From a checkpoint of a small mixture-of-experts model trained on Wikipedia: 2 picks a token.
Below are experts of layer 4 (counted from 0) of a mixture-of-experts language model. Rows are named router (the router's row for the expert) and show model dimensions 0-255. Each number is 128 + 24 x the weight over its row's rms, rounded and kept within 0 to 255. Numbers have three digits each.
After each expert's rows: "comes before" lists some tokens at least twice as common just after its tokens as in all text; "raises" lists some tokens whose logits its average output raises strongly, later layers aside. This comes from a sample of Wikipedia text that the model never trained on. Tokens count by the router's weight.

# expert 36
router:117150150105113103151105120128138142098175105138147109156090118110121119103108136154100154091145095141135106097121172121101121154131144129149116124155136092144139095093108160168139143096095161128110132112155114104095102092095089104103151084164118135143110095119098139147136147101118100110112155121080130114136139151121118117083142123078095146089159110125097128172097152143105162140105108116092152147119131062116149117153097139153160138133115091135139129133121114109143101145154155161112129137109177098116145137143108130128153170146135184126115120140167145135157133099128109148135153109121177109156117119165099101102168161120129099145156114100131155094122119147086114142104166171092134135138141168125114130152135134124087130142135108098137104152112106179111171123085078
comes before: "-", "|", "\n", "==", "The", "==="
raises: " |", ";", "e", ",", " (", "\n"

# expert 46
router:101188160116119102129115122115108123112143136152142096147074108118109114109106118123090174104170110147140078118109162102115144145120142120144109112144157116141149110108123146183126157076111162156120118095159122114129114096129112103108135120152115111148126093128084137151124122109117093105105159096072151124160139141098128083110150117106108155084148102096090124146119146124120131136077116105114141148126120100095151093132123161156127153137124104123151154130131092126148109121150160153086141146080140140119149170121126137128170156168165152099120130153153142155170139112104098171143139094119165114141118131178108129128138155089138107153155106079127154112080118133092080150104150150108131170134166136107112118154149148119109129133201118123134114145113106133086132130124127
comes before: " |", "0", "°", ".", "5", "6"
raises: "al", "es", "ali", "ally", "automatic"

# expert 9
router:121133132117099101131100102114137109113133099152138101141093105115118093102117070155126144100146122158129105121108131102096132159135141109145111096162173113130138107097093143182143141107121150145115158096149087110104110106126090088105155117160123138129126101137118145154144163111111102090116167120111144121146160148107111095104156106101103142110147117076103116147080144133103145150080104119108140145122143108116157100160119147154154152130118077119175165159122116116159107135166157147112130138105164102089137136161106153139163171135163169112102125123130166157150138113114116163160158115118166124150125102169091104113133135091146104163155127109150171113103121158095118130096150133096138175142151140113135130175156150124086120151145108103135103139108112172117168114132090
comes before: " and", " the", " which", " but", " a", " he"
raises: "ori", "}", "l", "ved", "min", "bi"

# expert 10
router:122143146123089121135115127131137152128137132141156101151114111135093109097092110189110137132163102141150090126115154121102115169146148099138117115167161123148142118094112140153140125123104126145101139098140090090092109103103087120102175081162103121140129111105106125151128159095096113129101148108125154116141134146101120090096133110076097132094171129078114125137126157129122134143092096100126165146121143094110151094149093186127178183129141098137146163166111100115131111132145152145081131127100149131102140155173107158124161132139173134113129120159170166159164122107106089138142140122098162123131106090139114107121144147099146139141139096116133141117099119140090133151110175141090136140142153155109109121141145137091115145147178100084161107126115102122088152112107129
comes before: " |", ",", " (", "–", "5", ";"
raises: "):", ":", "),"

# expert 8
router:125136178131117086117121129110140112089156113151130099145090089121131112130136095157113173107127121143139115110111142126103141161147142109143105089151142117128142095100108131182119156080104128137115116114131112127130095109085105106115132092149120104148120119129116153163180161083113080091121145090100134134137130170124104097115138119098084140100157107059112110145094160133090147153098105125115129155138135103092139113143104151148125178146099079124130146147125126113162097136161155152092130135093165120100163161154098155127143142146181136122108125164139159143158122118108083142138131118122132107153124126147105121093133148124155094125157148116148146104095130167130106137104144155102149146147175163104123146150148153129092122143185092119137105151111110165108164123121084
comes before: " to", " in", " by", " a", " not", " on"
raises: " ", ";", "\n", " |", ",", "."

# expert 16
router:122166171144119092150107104112154114098154125157143105137098089109120109096127101151101145115154120165135077122116140096095132147127128122151113099133139087133132127111096141153139158092109177154113137130150115103109110121118101105105139087162119096162111107108090115155140129079110082108101141083103139099145151137100115079108144122091111141095158111107103118139125158144120164146100100104107146136093155073101175093150111142140157170145124100128132171132122107102134101149178144158079146142100140119097157154141111145134139154162178138117111143182135156145142137121101096146145145119130171090146127124136093105120153133122137125153156117105138149114114138129098113145105165130090128169149160147090112147143150130116089139158179114094152103141127137128108151099128109
comes before: " |", "\n", "0", ",", "8", "9"
raises: ").", ");", "),", "ov", "row"

# expert 21
router:108174150095085106126106106114132117122151110139145107169115122112096101122116107152118118119142104149133092098116145110111121148121133121166115114181157119182157117119101154134163143110080145146086150096151109128126116115101109108115158116130126130144113099125115162146164161113107103116084149109112144111153164163093107109115137109122128148079149112126097119161076137147111126155099097125113173141099142104099169099162120184138152133141111111124171167150112123105138122143153130148042145155123121135107168144153091145132147159138161133091127120154140165140132120111110110127137146103094148094135100093136113095115134155107138116150136109099119163110090102129109125136105146179102120172142152159132124143168148146122120120150200099113144120145097102135100151097111109
comes before: "1", "2", "3", " |", "4", "0"
raises: "\".", "\",", "\"", ".\"", "==="

# expert 54
router:120154171131107100131120110126129113090178111143150080141104089114117125119121112147098157094147102128127070121110146107117140155129137102136091113150173129142144130121114127155141145111117161135117130113150134109106118096119122104130151090148122139183117101129126150162135161109104093118110131086078127114156158160097097091086132135092111142100160103093080123139116162154117158135084093120110140159128128102124143103119097189138142133142114069118138132126132127098160113124143169137092168138112138119127162154132087158150171165135152137109104114162153143143137135097094085152119137113120153124127114105126108103127138135114134105129156102099120161113107107129096108133107174160100159149167167159124109153135133146089121128138214098111132107156116089149105149113109110
comes before: ")", "9", "0", "8", "–", "7"
raises: " response", " |", "$"

# expert 37
router:103160157142115069165119113121151100069130106144141112156122098119116117124109109120121157098135096157130097109111136113104159127134139107155118086131148096129171119126103142180149143097111162145100125107160105131124097104106076113129131081124120128158119104133106153178171154105102107095120149120112123109151160156119098105101132135105102144112132114076122109154101118133104139159096098117099135154099128097107135133143104154153127166100117078111137143145119099130164100154142147112096139151106169119119160160149092152121147157157136141112111111143155171166146150098087089150139150116116138098141110106150095116129150139119134085161169108107130159112095121141114084114111155160098145158157146165098109153142152145107104116148171101110168103143125109141100137129095094
comes before: ",", " of", " that", " to", " as", " in"
raises: " ", ".", ","

# expert 44
router:129147162118081119168104109103169130111155132142130077139123100096105110105122132134122145098164093148132092120103156103131156158127145094159109097166170110124137125088099131160118155104109137155105136117141114107086139098084117099084174127155122132156110111149104156156143159088114083129092150123120138108138160156109118076123146109093090149111162120085115114137111155148114153145107113118122142158124120082116171102143118151144158147130123116124158147159109122120158102145142144130091123156120142100121134156159087151151165148137146140100106129151151157123159121096133118145130148121117169119127116111150097083099156139089159092145132115096153155092071113133097133159118131159101157113151160147111127146157161164136101148142160089113148101147124100170128148112113095
comes before: " the", " a", " his", " be", " her", " their"
raises: " the", " ", " a"

# expert 25
router:116154150096115117139118119118124127120163107156137101146115096113102112105086144134095171127165089144133109101086173098099115144151140118144115107137135121160126096127115171163152163093095142152100113093141110111108081109115110106111155077160122115137145115126102137153148134091109106126099155114103169130139145147103107108102152101095108145081151115119079140144094138139133168139068125102090150163080138092111139110158105153154133156143121108135164139134115104143146095150150161132103149147109140126111171131131120144130145164147147151112132104139175136152165152116106092146169154083111180104142117095166107119116139161115148127138142110107121148102109120152124098182100149158101123155122141176122114144152136142099105121144157087091157117146109113150102130120090118
comes before: "-", "|", "\n", "==", "=", "The"
raises: " include", "gg", "Personal", "tch"

# expert 59
router:106148175125105109135108114105137093108162118135130107165092125089106098124119113159084161076161117167112089107124130112097129145146149122156118100145165114132125113109101162159125140091102154150093121102166102097118109130104106092115146123161138111156146105111098151156159127092095111103081157122111151117150185174082121075110131099112116158122157103133082112161082138141129155143106119098098149166123124098105141132155106158147136158132110061120147166152139122106162110141143131172101133145122153124103156145132103138138142179132153151115118117158159160151134122131107111155132170112093130134137123093142120122135136125102156113159140102103136134105090127126126083156105149140095134142135142183103110136171120157111118133146138091105142109127104102119110161127111143
comes before: " ", "\n", " —", " +", " Votes", " −"
raises: "2", ".", "1", "H"